Experts of a small language model: 12 layers, 385M tokens.
Below are experts of layer 6 (counted from 0) of a mixture-of-experts language model. Rows are named router (the router's row for the expert), up (a neuron's input weights, with its number), down (a neuron's output weights, with its number) and show model dimensions 0-95. Each number is 128 + 24 x the weight over its row's rms, rounded and kept within 0 to 255. Numbers have three digits each.
Before each expert's rows: a language model's description of what the expert responds to. This comes from a sample of Wikipedia text that the model never trained on.

# expert 56
It responds to: Single uppercase letters like C, D, N, T, H within acronyms and codes, such as UTC, UC Berkeley, EuroCup, DSLAM, SMILES strings.
router:121108124101108158161118129142124114153175134126102137117089079124109117094093073127137124097113109142125155159119139146139100156145115144151121102124138150095173095110130161107110078121135127105163167118107128119151169105109102113133099116093160155080069134130151159113139107129126115139
up2:175098106128125150146094093138136143128124152159127080125128168094115178123128158142103117163115154129151087137120101143114148118136129118103109127176128151187157123138141108121128149112127144128145149141049125147122103079128148093173156107157128116089125128118125138098109142128131093127
down2:093131133130105117132139172112120134123111126129127129127120137167084093119135133107115128131097118118120125099145118105131075168112119123208133136110151135133121095112129178127121117128132129150160112111120129160112115198094151112117103110093145125162139123109147165166142110129113212128
up3:115120113093128127107132149143125131156131131173122114152157139165160118140128098143129137075148114135152095136124177128178125082135115109152105118092106161115129105106114152087149159155123133127111153121107150118100140070132074160145108141116099144127126075073153146133143110138114162118
down3:145125157152102161099106109134122155161148139130131125179159054131105119126126128133110101148149140127137140127137095108102131150159120140142133147157135126161161110162150112160100086143122113132079113116144119127110138165119164124115102136149094100137134150143146067148070115079125128097

# expert 14
It responds to: The word "the" and determiners its, their, his, her, this, usually after a preposition, comma or sentence start, as in "There are".
router:115105111107106153142084142154118092150137141124132174129098131122117114127088104137136159115127089170095126157131126148164105161162103143137118109166148165109154113111169170113105097135144113140120165126120176101190154127084113111147127140114142149126106118159127154098089101116148132115
up0:113122155136152114120113116090114073097164093121068140117114165145135144128109130096121129116105168158138129113124132114150110127135080121174104083136138144127130144136142135118111118123141116139116128125077109080147205147166092108131118136121134155132174120131143130117150166087149160138
down0:136132086118123133132155142153131170165127132148168105136132130109103125112144127111105098149142088137114130148201148188143120093129165125131117155121132130146104143112099138142128122117121111090184124143116136139125073140102166131123140128125098104085118173120101130113139124124117049133
up1:119144114107173114145075127179145101134119160133144114101148123072098147103143103134136128163117115097138122152127129134130127126118139154128096173133137136111145090141111118122153152130126151126129164095071142129091109097196130123127128115115105152128108089144147069130093149082132143132
down1:144118133141155145135160127122113118136155135143114149120138161127127091163141110062101144077112140121127096125126087133096128127177121149165141124132093117123115163122114146140126128140128200132073170096128147125095132168109118092096060168150127123164130125113124134120142133128129109140

# expert 54
It responds to: Month names before day numbers in dates (August 16, On May 17), plus pipe delimiters and list dashes starting table rows.
router:113100112106082129153123157149103133169136137107121182121110110131124139086107100108167126128115105121095133134119145167154107149169087168151136114149170145119162097117128152119114104144125121111146152110085177098108125114092124159152108148100135137088108133170127153092104115120098110104
up1:160098036160131138126128128108093162132155097128163110142124103126132134106121126117125105131160119133157112134149133147140153173112121102128139153195111126116111067139074124068134143129078125154155127142116147101109141139124153165116120102134113127122139122112132127125128170136117104128
down1:117166181093041159125127142113187141119128095141113131105127130134136130111116147150153129132138136128105129147113131111123105138128104122117152121109148134121107128130141117110123050146134118114121127131171119115141147093141090103141124124162169094077122167128117119140123143149159146190
up2:132127135155099114102153108112128118132134110160130141119165091175152108117129109104159117150142084110053129154121146121114131192130112117107113094126120117140174136136114153125140128134153168182170132120101122155079122177174110128091123144115134120117123162144105106094143140119123128139
down2:124138138133147125181094134112123116117130126131148137146121100123128124136115162157092179103059110120134106107131131129141130082153089143083117133158122137128125146146152151126145139128137152064126123157144125082120124051090166113089146122143125171118119163135148147144102123144150131152

# expert 11
It responds to: Short word-start pieces like tr, gr, cl, comp, vol, and middle pieces after con-, as in grades, transcription, Constitution.
router:113091129110095142161132136126117142134150146110121153127122101107127164153077117128149162077105118132093121152103145148159086158124115128172107105144129141118147107101154137128080115134125077117140148087104157113152169108126108140143132116096148140112103131152067158120141115108166077124
up0:137121135093135114143147126109090081105132122138107125137103126142136138125142149131126121125123141123162147099117110146152128119122129114121105158138124136128121085138069112128093152117132151117136174175191123114099152131097095070125173176064163129124123153171128098141160110135097099123
down0:125154142127145123073106152150131122124142185116129133153128155150150154152132122116117131133073132126117114141138081127082137121109128107133164129157128113115111139154127122126107108100167169103093105119122108167115128171155080106086115105129143124134141122113131168208133137096116088153
up1:138121124166128128151115152174112121090162113172138114130146124148107142129099127148084147144122138116118119150110134106139105177127121148170170121100114154125134137130148120133150078156104068164117135146089134147134137117095116095127119092127115072065119152174146123113171146138138129138
down1:123117122126162148084127133078128153130107128122137199123147115150125100123118110111111119158184132138134194128110091120082156133182175149129107123163134152137100151120116103128136152115114153126072136128148102100128095122127136119157089136126148146103124130120102125098115142083145136150

# expert 58
It responds to: Single initial consonants or Ch opening a word split into pieces, lowercase or capitalized (w|edding, p|ublishing, Ch|oir, B|rundtland).
router:140103106103121141164102128154112131166147128128148150098123081116120137113137100130140139101093151155097109135096129147188094146182097158137134110148146133087162101112164150090128098130116127104153148095107149131173155115100111109132112116105153120066109131143118160115114127136151090113
up1:147130163136165151143136061120119161127130134145117175145118138116149125095125139112136122151092106134105139182163079103137167130088132149110114092129154126150113116133127151129103188053148108143107073126152135156136137130103128135111105115132125109110126144090130129124170110117141118116
down1:137146120149096151145095151167075122110155123122143135147140128130132121117139120170068153132120154122145134127129112141076093131122181159137122167102114151110173163128146111127070067149147130159120129110096116085116082128139132112082136114131125142158124139161112131135159126113120144109
up2:126139135122091120138126127117127101102121121127123119098121144144083162170131158100178097136147138126131121111093102138138106134151155141128088132121151106108185116153119132111075130165116116112136091127115170184131125154118086133175155149122134126143114084067136182133133108145113127142
down2:068111174128112101177073122123152140137109107160143136126163101136141136104138186142127157133091131124111127119135172079110135111121115128087135129135120115137124125105187111135145090125145126129121124165128126092137127133141139145114094123152142159102109103168126155181086128091147127130

# expert 3
It responds to: Hyphens, en dashes, slashes and apostrophes joining parts of compound words and names, as in brother-in-law, Soviet-installed, Pasig–Marikina.
router:126109123122102128174094136149109128143171122112146138093110102146126112135104093120139167117154105147128110139138138187168121160165096147140093134129150134106171130115150149070109107145151068133152160130098134136124141094098089110160100135123142144110085125133126178130110135148114098118
up2:138121130125168148134106125095097084102119113146128123116139129136098126094117129117168196149156116092127116137131122142112125153104107095141130165151137155125165142128150129112145120120080121038141137139163098147168133118134101126147152117127157163106119135168108184140154131123101136114
down2:131129135079106148111129122164171160163129142122132112132123175142131158090114174125122134074161134163119128140156164128126110142130130138106105103103138119138086142115160126159130060153119113171134064127130098132157104137108134127149064105141137157122126103132105109112128138121136106151
up3:154139145127125125118148129162103072089122169131119123132128134108097178144109131160083120150126106132130132124123130123124141131128090163148128109126093201157151148127134099113127151169119125073147138115122103135134159172151133129164146131120136135095113198151105125142100130174139115095
down3:129167109149133087139129132103140158172148118139135123132138101180087101134169137089156143109097135164081128137139079122160116114100119158117129165109135103102136124129128135121118125133155077114110126149178149128101126121087087149089157112165132153123120117133150139121108103117118145186

# expert 26
It responds to: Middle syllables and accented vowels in Spanish, Portuguese and other European names, such as Juárez, Ramírez, Pamplona, Cristóbal, Joseph.
router:106124135109094166172108157131111122140126101122119157109093109126159125126119111121166123106135104148120132154112147160142099149158111150162110102110125143084143128099162141073126102116166074121182132136133163116114173120105127133141114144091136159115133159169120124076100092118140111095
up1:136121149121126116097124119145094121110152124110115126120067158121133156099106135121102117066137130177128144133191150130143141116105107138116133148117107154168116077145103138133162130184120138149134157119142122113148118168159154137129142061118126116159118134126129113129146110067119175131
down1:138128124170109126134128130072106122133123152142113106154125154090130140127138130142108123131079120091125097129106119193163165116127144089167106138172180119127105099133132123150120154129117176131105113092126126138147136091146134106135088126140115108102112159155074130144138123141147107193
up2:144123120120133109138161130084100103160138133132160097143157126141135134120157099125181165115146089115120157124140169124127131135110165122127130118117135127142135133129104126142128128126086086089112134154101133122144143119128120167159090169074121138153129169167136142096058081147149095094
down2:124114147166162135107079134153126148118086109114154220090168099157138152131167117099120146115107135148112105126122156124126175101090129085114117129174119110136132107127102131160127112092114129127119094166158129131081133127137138114177156110145143148122135117111107124128107136137110132123

# expert 46
It responds to: Line breaks ending list items, infobox fields and table rows, often after a date, place or name, before a hyphen or pipe.
router:101118110101100135139109144150088134110168186131166161119088096123081125127100105134130141131144138137101121144117137163162115166143131146144111118153129114124184126120132134070099104122144134095129160127094145114136155094105103123176100142084162141090116128172092137123137104125122111120
up1:175131146115167177120115101163145090127110105155126134195134146133097164129120126152107128118087137124148187125137138128125129137145130087093057142162102114135144125147126114119136120128136130177141109122078127111139056110141130124135128133129125142125074125145147146134147125160135128129
down1:086116121111114123124127157109109166135098110169126153117126133128097112142116109119143144125129155108120129083114116111154105114157170155182169101128106082102137140118174124109167155146143106119145159161126137126155143143087166119061113137117144117120140161077163137097096154109125130131
up2:131136096124140131106128143147076124118133165087133152142131135147155097101137099114101128144129129122150143162155137154196116132074060121124110122145127087084135136139155159103163109124147144093127097107142132137129124142126143133116092136123104148129070151112154127121188102116123120092
down2:152156104085140121143113166142124143119117121136103150123130145171115128112139118122085130147131100122148129146137076124134109188102173201124145134149087148131169124114103084181129129108122134110139128126137078159077091129146140122144082107104121132121137084141131131107124144139146124149

# expert 24
It responds to: Pieces like ar, er, fer inside words (st-ar-ring, re-fer-enced, prison-er), plus nouns such as member, leader, player, control, out, back.
router:110058110136082172140122141141121104150139147138113145122112109141118138147099093122175142120157125152103126124129166155166125139191134135135120118160191149115159127110156154091111107120144114117125133117103124099140154092110124118148119139116119142087096122141073145127098116135134080098
up7:143121074133120129103145138116139134141125116136136149086072129146117155167119149132124115138081161173137131126118132187116135125124104130126135100142172127163119162145141155112099114093098116111132124119129055085108128062114093112135161083129127137115131131128136085124109131141145160140
down7:120116161151093115102126129157141092109141103136142061098133125137139145140131107132171124133159123108142149155159101110064163138068146092124120120141123135129131174141131110169137128147139111127124135073165162114147129128067131127135142124105123118129124100169103163116126159161110108145
up8:088092135109136194169133122148146141130141105179101122101136140107107143141160148148122117152122111139140128138112157113105098116165164123157118121099125117106127121132135107093152078143158189127089150084127144105128133158087159115113132128138125088118094100129127130167132159136124170102
down8:148147116127115124116104138089143122124126117125146117132116121135111155171140138183129146110119115124126138131112118106121056137111163115133132128104159084110132132097132089136124151116144091138185174131180124147084125118115143121194111134129153132122121139146141118094106073109124144196

# expert 28
It responds to: Digit pieces of numbers, especially after a decimal point in measurements (6.27 m, 3.2 km), plus currency and plus-minus signs.
router:121124111142125159155110155156104103141155124119155155120089114124113139119088125111147138123162082154125113128132141140133089137130149145142128087155162153096158096107151150086102079145156123087133174117103141086174147102118134114144117160101130162071102145136106133101124097089133120137
up0:106095106136108121189125155117152092139127097123150132143124151095137158146117091142118136111133130115129117131126125171126100183154111136116128101126093142201134117140136108174118124108139127065141105130124123144150151112171121150128100146085113149134129197110133124100110114154127090146
down0:148128130149137097120112143108105130121146126135134158141113124107127112110130161133080123134099093127108147103203121091170147153098147178131122110128150097141135095146096099109157101173127097181110132164122092103116111162134118107129155138128112123154112099130169106181127117123141163108
up1:125106073128150144150125131152125122167122114150143174127104118113153121143144133140107190154149117174158133110164116145107114138138146120135135145118148126126138145111167122114107118158143116062146123091135143121137198062147119110100153151148108114131125135135123128123091138123125150059
down1:148135140107128077121130067190142112116162133117109148146122114092128039079122148133125132104119108128151120137143122147143125099130143148113154184143111120129115124149107127171134164121151093101178126167106135112102114169136157133145101123122129123154131139142136107155112127129103100133

# expert 9
It responds to: Accented and non-English letters inside foreign names and words, mostly Hungarian, Finnish, Czech or Slavic, such as á in Kármán, ä, ü, ž.
router:118135124111116167162081126138087121158154131107122144106109084172115120111102102135145111120154116144108091147143155131171098147176123115118113124136121136091174114093174144082117135135134099126170141134100175115132121119081108131160089142108139172095122128150113139097126100130120107121
up1:120086161149146136137168063119135146120069121141132077135177134135126090140123116104149130137129146099111127107114109153122092122110147149130116136177136150121130118129165117143130096114133085147147146081058179140132134130125131127162129129126135115137140164116151129134162108147096169150
down1:099161122125094137073125090140144115109124103133140205129128135140091123131138176113114128162163131143182110181153136102135147121164129151125085126129106133133169104119130127131148160117114134126144121173088114123107057106111127141135132110142132128130149076124114126130129149128132108090
up2:127122148124111154158118129129118089099129114156130155122141100135093085104118130133119140134100132121144127141088132134149127109136133088128112202155194114119151112132122130123119116131139120125089126124136129186069147136161093134127104160119118137147123169172062120129102072114142137128
down2:131165109154135161128131107158110155134149122118137157128133143137068102150099105114092116133131081188100168090139122134143096108088175115090112174132109133117125135132096117121100106129072118168140137113155164105123131120170127125146180139101128150138134139134115125091135163125130131128

# expert 18
It responds to: Bare space tokens, mostly in pipe tables, chemistry or math markup, and taxonomic lists, plus symbols like $, _, {, ^, +.
router:108106096130112143185105143138110104147167147119115147097129087114131131114103106112157136119129127183098093152118137124130105180148119149154112135141135146109145083110133144091114091145140093103136173107121147105134164116113096139165118142118165169073118158160138133115121117098152092112
up0:144114129111103127116139131145143137068139066105170060118111136141154130137119149148104125147112124132130129144142127164174125133119147190106136182131098124125096176136126125115100114178163095063159124125123117114140148122138113107126124126147192123108122140126112112134136152128117133117
down0:095135129114161138118113115121130130159139092101126143103130119091126110093194145130136128118140108132137165092121108085112091126138159136083106131134128128105159175134173133113138129136182164145146120117168138039122130129131156101169142114142117108108124135130166139128131131133135132079
up1:127161127126145108130119132118117117132110124095148119131102099124114059183104087099127122126126163131134152168118056135137091189169127158138113172088113147102145156132139134099121111113127152108141129103128144102121109151113140112158124133176136169111128178117127124095133128139154124129
down1:130106149146125155087117172097134128183110131137133130091110116155110168115133208097111166126158093128137119108150065138101128127132112121080181117127120135155131089158124120142143148140135122129133118118105119108133122116129127097123172128141128123123081123092107192156135134131129130124

# expert 51
It responds to: Closing parentheses, braces and quotation marks, mostly ending a parenthetical after a name or number in lists and tables, such as (ENG) or (b. 1993).
router:089101123082091170193105145136111131147150129138121151128105085154143138113091105132148127099091103159116131140107151134145117159123118166129101098133141139127154101109141161072130088130145127109153180133121163103152166098111100115151100149109158152094120125161117135123140098124126127117
up0:107138133130059123129113112128155145150082132172126129133126094145106132144079139139132130150174115144112137172140144114101150114112125108117088146092129116126130126113123093094079129140152117142128143131131129121156113117115145169140112096122145120083070151132120126146186074081134153151
down0:136128158130075122128136122122140117167117097130103107102132101144121129109119142095109144128126158118128131109141110164183090129146118125104132121117112099169094109122140131177154133094120126121091148100135147117120141154171144131125152143143139121147130109137131119213138144082134169051
up1:119118126093153121111162067137072171157126141115125112158131111105120123118165133117148149138140091163145142147138126132115147153110099165120141097134122128135188123106141132142084124099119139095124102125119139124147141123122148140109140122158120127153110150156087130132086119219167105144
down1:107138115124121106128117132128135135100156080165144197123144157155136097136094123117181120133129139130150133146105152162113078155141142130128124146096134133113087138126138113097108168136172167108171132125129107080100104116117080149127147101108123146131168155094085150140093139108115127138

# expert 13
It responds to: Sports words such as League, Cup, football, career, NBA's "A" and team-name endings, plus the article "a" in general prose.
router:129091135114080153169112134119096138142127116115125166109104103139107128131129082132184120080096102167094110126116150169148114147144119137135120099168159161122141097109149154115110133146146141136161127115104133114169159111112100122133102139073162141094100149136104157127135082129122097103
up1:137149077105148165124157130154113153115107128130129109057089128114116127105097145112136116137133105147151066116132141113128203139123123123116111046125139133121113128098161092108129134157115125131136133129132129071130122125115140116109128119163160119122127129107123192157124122112108146117
down1:119129142135144128151054128126098117155100097123139117183189124126112110164149075126104122122102106120149126100127131132157118127119095143114111136116125125126110140178129138178162128085175148177164100120114094180131135125128105130170124106120125135091141119129125118137109146150095137123
up2:159108078059123155120175161156118149108138093118145197147155117082085116117141144111158127145071132125129135128113095124134138139082119145126139165144163130087121120129128115164144139110105138136137121153178136128152119064131104142134098124116126104108143127130128130122109136113125119123
down2:130156141128134146132156127148136116133163138112139122170144146100156129131122130144110131155125155134128122096172125128123137144070152102095147092131060095084155138162171117064125106105074155169115108069116131127133128129114083114137133130104135121119125146126125130176133125136136171127

# expert 63
It responds to: Time conjunctions and prepositions such as after, until, since, when, plus clause-opening words and commas, and odd pieces like at in Coat of arms.
router:117089098096114146153135145169127121149128183092133130114093103147125125122128127108152114096115125135107128123151160151151112140171116133165086109130160155082162122121139149092117117108128064090145157116128149093160151113138134119159114140088140129099110103162130169108121074113138122129
up0:125180112131131126130149135097128149179101139149104125047116126132154119120138142133151143127102127140116126097130123126120130132122190077134159132125167165130145148130099123091073135077128118168098137136132176164160131099128108158169111104140084136109126117134134132141144133105115141144
down0:133124122123123139133111128141155150121121117122148089179135131075141121135165057127114138129114115144114130129121132155164121123135128142121104122131167125124094164163140142120141123113178132167107176090123129085122075135168111117136134136113113146126134146135148136117087141132139121029
up1:120129150133106136064129121126143137104128132144090150073110127127149068102130139127127139140153112129116142129139159129122109104128127151131196119148125125157135093090104186087176130127151115109161129170146152131111121123122134125108105070141149095123136099134121116152124127118060111141
down1:080154124075159085127144120128125127111159158098120149093135129139121109096133152126170104138129120116144145127130135146115123169117124078115124114116119112111154128140128179167092108140127156184125100040129119133140151148124131119145120139102130136096109131174138157121092148120157163130

# expert 44
It responds to: Syllables ro, mo, lo, co, tro, inside or starting words, such as engrossing, payroll, destroyed, Moroder, Rome, Loire.
router:106104134111115125151120158142125114121141141109130161121100087160143140121091085131142148090118118160100136158131149119173085152139117134120089085167147134096134126126160162120089094109139081120141158137112145111132182118111072124136087107101121160106110148153091111120106102097121115118
up0:139089127143107129126117156152105137130125081111144074134126134182113095123112100135104102158113153112083141156163085147140114115120127104118127130122121167108155135140143175133141131124126113122139122139140109097117135104098148131142083128204156119123126173204122126162122115129124133097
down0:110099144101139110183120124186129063137128112132128160131138119130124095112086160105159143128085141168139130092134154137127137103079098104136130098122127151122123130159138137114127134124137124099087130135186143164149101097118099189122143109130106116161128125141154126105131116182127140130
up1:135125117139131126163131125106065116118171111126121107118142098161085195149103129186100152133158128109125051146140157126136101129159109132138138132156177121140123164135125169146119122141132173115122143141102146149157117122126144083128111092126141116128148134148154128152120159139165115132
down1:126155091121116160133090101113107116129197143111137166096134144073127125088131178115146083152090143128128138125104114133100132128122130104138117133132144153118137136146135129135132156132183128133140148141142112101164120073076157140145129161158117144124081132130090127143116085117127135173

# expert 12
It responds to: Inner pieces such as im, ab, ib, an in names and words (Cas-im-ir, S-ab-re, est-im-ated), plus the pronouns We/we and the word critic.
router:136105125105123155139092179152075121140150124111134178123110110138125127117139117122122176109102130137103137175132132146156096158126094161132093120109181126107160141104148120104111114152121112136117149101118156090132174118105115109140137149115178158094121146136107174101139085109135088149
up4:117155136140111143112105145193124120136106125130180191107144156132130154130149125146090148147121133126116128149139153130096147096104114114135156077112189144124135122135102114123131104111129151065113134121118084137156120117132161126129126065103151161129138136138127149104119069101102139142
down4:128128132192113120075168101131117111140161142102127115165142151142123109130120153162123148142116093159120118144136077109102145131121134130131116158098113177147136121109132124097149134141112141083131101109133129126122106065112122131128150139099139087128112196119100163168095172128145117146
up5:105134154117131170205138124121092120122128101085145129129131122151138135128103090160119134078102128157145152123150098101082117086135129113151160133130143121126142133126116102128152134147127115100130136128121116141153133111122174089153135128105206092138137129122107114160199102131150125140
down5:105126101130095174142123142107140127144148125069128098169098142107132139082120147150121081128153140131121109151104100100137153124161145125139132126132133128126116116153124173136095140107131165132183124112104060166131122115123118097155081157116129093127132120132168134116123181135108152171

# expert 52
It responds to: Final or middle pieces ending in -e of split words and names, such as Pra|de|sh, Pict|ure|s, min|ute|s, and words like type, level.
router:120120112108110143150095128115075131141152098132111165090125107121155120120112088088184160126106093138114118138138150146136099163161118167142117098121142141125150144107167181102094100121130097139161149111127159109127152124098128119153109134092141172096121148149111134118108115105153073107
up1:125142151174129119125157184117110159144077118117135093139143112090125179104092127150076153126116126158138129150152158116108124109147125144130148140132091097123187125162125112118059129126141172137135133160158125123151160112138161123146115117108140168125078121135118113135144149130137124161
down1:125047142148114154123118176122148123196124123143153149104140168149156123099116138141132131132126127149107091140156172123128128139122128071113105127130128120123157116150104148171102132083113181143115107136114082150105150089141121120144102138124128122117120147139120101132061138120129129146
up2:116176158129105142131176139150119164107118120162147132126152133146156137137149096098101122125085138155107114124104127149136097107128125123118143127109062179093124134098149126136110141111123135156129160119155107205130132083157123115164109124147104104128123151170113134123149138069148115124
down2:184070151109117145111106100118160122088121118129147133158107107106099135150138104120102118127134148133151132098146128131128086168139139112113124173165132171142175127144143087093136069131131126161124134076103103123140169150129130146129146117132113124139153124154143135077077113131149147141

# expert 23
It responds to: Letters like z, A, Z, S, J starting or inside foreign names and words, as in Obziler, Hozumi, amazighité, Zhihui.
router:132103121123109149177110140121102117131150134082141155117110086104135143118091111147137129128136108144118119132142150130160066163143150129154097113132123159082165095111186167109131123131121136111162182123106161133140150128082111104146081126137140158079114117147111162137140100109132104127
up1:136131176082144132101130137111128102112119207086144139125105138166181058083105127123135139126102122108163134142159129137117138150131122144148110063167092089117126124120121118129124121133146171119117102166142138133128117131095151149135135075125144145119104133143112153120146139128125130147
down1:136111138145132066144131146163139153091185123037120128083120128139117132133125110137127141134069144123135136147131113139127163135149162110151105095136113174124129155113122109127138140138129119149128121128130118112129148116163142125139137151062136182087127149127114076113127119133134095153
up2:071115099138140144108124148114107171126060126103137106117125100178086112143120165096118175093135123153109135149103126077119123123136125156142129138155104127129106149144133114074091136154153140133113131124131146134117145181145109112120121120123132103074134142147116137091128134152124091177
down2:126120096117124129123183152181124114128132121112146123155097126122127145134166149119142125103085151123149140141147131120146102134116182129127171139103146111098191138126147122133108114132143108122116115191075117140123064098147158108104135090091115137133127132126083102158107118119137116171

# expert 8
It responds to: Single capital letters, mostly S and P, starting abbreviations, codes or list lines, as in U.S., HP, POL, Senior career.
router:132126143126096135190109162161124123122151158080104140126131100126125108120118131098143139119121093131117128131124145140164119181130108133149114113135140163090177091118153144103089111145108115111166170084124172113158146106131119124142096128091127136088082129141123167127143093102122084147
up0:167095095127164133132169117103134156123110125143108134144128137136129168130105129090128149133128095089138128130143178144140122083159127136154121118145117072194165181131130116111108078131118128106145130160100146125098103161150177118126089128092137133146118130171133123086117144124116116132
down0:090207151152125133130138139136131105138107095153135111153147109092143131146074109122133139149137216130118159119074129130122153107148078111122130126127079128126128145125116139121101124140149119125136133109141134126123110128114092134145122138133102117093145149146119145130082096125137163194
up1:094114086104128136158150132142154132125133123111109164132128103132152133114128100133136104165159129171134133139133124180139127141158129156109110104120174122120121126126131090145131138140143147082107113128128131114095135170133067083105106129115115091083063109125143211125120136127119107118
down1:138121145166126121105119140105138129122118130082176128130127124119127141132109107125128120123076148105091083123162094132124128091123116115147125100129128120099122155126184182132113117132167110107131075131108110151132129063125121167136130168134141114130188181160114138110121160175131139148

# expert 39
It responds to: Decimal points between digits in tables and statistics, such as 7.4 or 57.31, plus word pieces like ea in steady and Zealand, bo in rebounds.
router:101080117133106153138114132152137115137139129113128140120082106137133124101101126103156176120145123145116087146134171130139067128146110114160108090156162108106137122114136158069092087125169110152147146136096138091147151091128090148162124148096137149110116133171096144107122111135152135108
up1:120131140135062148130153103104104129106186121117135111165127114155119161140146106149118114103123084142178094084153166122135061097119136146142089125165132165121130112115105098145111104135110147126129142137153144137128132117130118150156133123072138110167117170145127096136096132118161136124
down1:150130124135112125152144153109101117108106132134124136080126135097152087093107159090124129167169126145107114124131116159120119134141149105116162115096150107144168126140124113144129133132188130092090124153106179118136105120117135065127130092153101149144188132154102173145123106156090149121
up2:108114090166102148136121124120167166119138132148090128099102089125148079133166154109125146162147124149129141136121146111122084141133126062126118087117176117109120093144130149118103133131118132112154106119120124132144201093129079131150164111136113105142130144109123125142117089128135176093
down2:162136115108106139081131113148118103162125132130123083186133155119150126096152126127088115149159132119178164128113132087115106124146158121117096167134072128129134077109110124137092112160166123146133142133118172113086130114111095170135137152124145107126134175130132125114083160148121143124

# expert 22
It responds to: Slashes, backslashes, angle brackets and pipes in IPA pronunciations (/fr/), URLs, LaTeX formulas and tables, plus some list separators.
router:098113091123100148176081121148091100144178124134147136128099127136118129143070109126144142080148120167105125137105147112134123133142138170142117111138144143101166067128139177086094098137167121113145153127100154098139164102098096124154116136123143144113091124138100154121124126118124112124
up1:103105164102111149128137167090120130179131083134129130123119121190128112084134118140083152127139121142134132134127110090173112124110170110098130159131146139128136166131138167147094138134141125157128129128117128140105077115118169117086131151059105115083115131134119117088091132122123155129
down1:157131128119090170132122071146146119133151121140106099136172122129121103118123124134146067168122137163125130111139114131126161158141138135165151105140144129097117175163147109093128122107057139147103100128103118112112106144123127138127152141133069129153093146136108170092127134167160133096
up2:127124144101129124128107150108122130126093129132105129163114128083178119181146115116139144156181121098119126108112149138137146109155142170155115153137117120124113033128120125149116144135116107078139136134127137175139102134130124120109117115145151110133106118184122144104101122118203107133
down2:148136118127132115121117124123097121139064134117130137164149160169109155080147120124150157109145180173126114125127187110163117092128142126137095117140131135126123105121111100078131125134104162119098156137135063137152129117119134096172120153137116124106141123142134090172098106156106163110

# expert 29
It responds to: Single initial letters G, K, V, Y, g beginning words or names after dashes, pipes or commas, as in gymnast, Known, Yes, Gryllites.
router:118122126124111136143123159156132107167131167108136142117117087150106153127115105139133144102118125175123108151134182130150085156170131128150119115145150147090191073107138144087129098134098117132167169111108152133151140113098092125154125129095149139072095150122104158139133095129137117138
up0:111144174194125132127062106103168146117151119124129123120116099144164108126138061147148159111135097107129166139141194103143133139142129107086119149130104156136122154137094116127125144119133148127147113144097142136100134115128133072143136124141097140086142128176131128098100150123114130149
down0:131117110127116150150136100153071131178117106155144128141136111100129128111080157112057109098125163118149133141111123176126164130129152097159100098183097101127115137099137186167125132125087131132091152139154106125129121118124092160136141123151153124130129112148093129130130120142140116165
up1:154133097135124111166105139134149107134139182135130057098114056124144132150122155146175142144112128150112134141075125185139129125139160130132142117115117112073124145125124129110109109106148103125157098163088137117147085121081135128144133109107102141123114105124134134126127106122168119168
down1:150121123132101129128146131112129111135120122121139126110145215146094133156119109131182121109126112115124124113124163141134091140128151167127135154137115123155129133106102120084143130104088130142118104059136129142099172097138139139107142125140164079115126136126098098147149142112092205150

# expert 36
It responds to: Prepositions after a noun or participle that start a complement phrase, mostly of, also by, with, about, against, among.
router:105128101122081155140102147132134096100153173103162156088124129137126120134094099093139139109132081156112095150146144149171129157147121114163097108134155175091163094116143168105108115141136104121146158097089170101155151107127102125139110162126168135126109122152123159120126114122129146109
up4:141127167128135141109136130129121112110109107151112088079172131124156128143126132111137133097146138124126140126149100119179137141110110154158143132156127131113127111125182115188136130139100116158128153124103119127179126163096110168132131128129127144077183108150140147060114083103128122175
down4:097146132144100126123122172117130128156087148141137184128109142104081167128093131122120126144120144130202117149120167105116107125158151106125132086110152092123128150135137110087132113155147130090100107109156128164145127190149112114092128102144139120119112141098107130187128132138122104103
up5:086082160119140161145145131127120111161129133131146140103129131113126137143053142124116128123154087118169138115140152122202105132121121132150137142134138117111133095070129131109138156117077125066115148115142133157166090150114085135132114161105102148109146147135136141150125143124091148111
down5:137143156112109157104148136116150100091104068115101141104120130126127097175166173135117140108167122119144115083153111119125141124138116103090141151125143155125110114099097119102127121197138105127141135101111135128129120175164120126170137128160152112148121125110109097132128091105153170184

# expert 41
It responds to: Word-final endings ly, y, ally, ty, ary completing words like historically, Additionally, lengthy, Specialty; also the connectives also, and.
router:128111126125091173150075133119124116136127137143135145101097117148118132161082102134167152129111105157146137144113144165149116182130115144158095124164148142125182120082152140112131084142139094135151153122091147110151159131116134128128117143119172124076102099153081136094143094137141123129
up7:110097104132126133092117061090128123097121155156158137080044124111164104152127116082103137140132136119092129187132137126133148106111112096156127126141132139140130118133108128128088124184105124162135121079135134129137155151102123117106163134142112154146129097127125134082120120128126142127
down7:119122104125134122118129178186136088129141133078121112178155087125124127138119139132141143138158125184126125081127111134137117090126154155145110126152111163119138159131088116155159111126099144112136158116115135128111160094101127158100078118100122085138168155113134183113132091120140103123
up8:102102111152112174133170098139129133182077129121139136126130129122160135124147157143122113158141160141172101159129073129115142151135140123124125123134126132090150127135126124101164098138140146119115155169098107138128098110060125153119110118067122160125090157136127069128148104153147124121
down8:109117112149107123157125135142113190135159144122130113136113165103129126149158129129110137181135126128142130115139106171094150092135113138123153133131146141115139166116104116079114079122174098070074133147132118132151116118125132113119152145091142133109155172068120118111122192122104117125

# expert 30
It responds to: Short pieces like la, e, co, ie, ko inside foreign place and person names, such as Bang-la-desh, Bang-ko-k, Ni-co-lae, V-ie-wership.
router:094134101116124145193101125123117110149125124118124162138114099164136129106099105119166164128122104148097101149096146132132088163156112135157102099117150149114195123115147136095110105116139084141188137128116165086152152126084120118126117124091144145114119130106119111116121083129128103099
up1:119161128106116126137083138113145117139132144110144107099136159167148091119127109097179137137150128116119109108083123075171135166132141102123112114129102130120143117109098138114072137155163125125149130124089144143127122182169156147119106137145147135088106152147117100135060099150141161144
down1:141065146129141124141088127184127161142117154125152166172135159118140122087124130105092181130124144108101093147126077128138090125121094122116129136140129154143121084137130141139134115090128123122111122131149119126130165086207129153125106113143144126116169125135126112131091129082130152133
up2:055125113112085129115136081104157120126161151127176136096164151116144109145148140138109138129119188128128090156148143139078106120115124106096098126150150144132135130135143161086124115116125112094139167136142061113117109125135081121133147132133157135109128155117127122092098085125137119124
down2:195151169126130139100115146155140115129159131096111132105137124114141136094075129154125131139111142112170118129097118132107141103127103106075108099125102093126165127159118128108119138157131166160103122128138156140128147203096113095167132149125147129126133136142127106081106173114102154107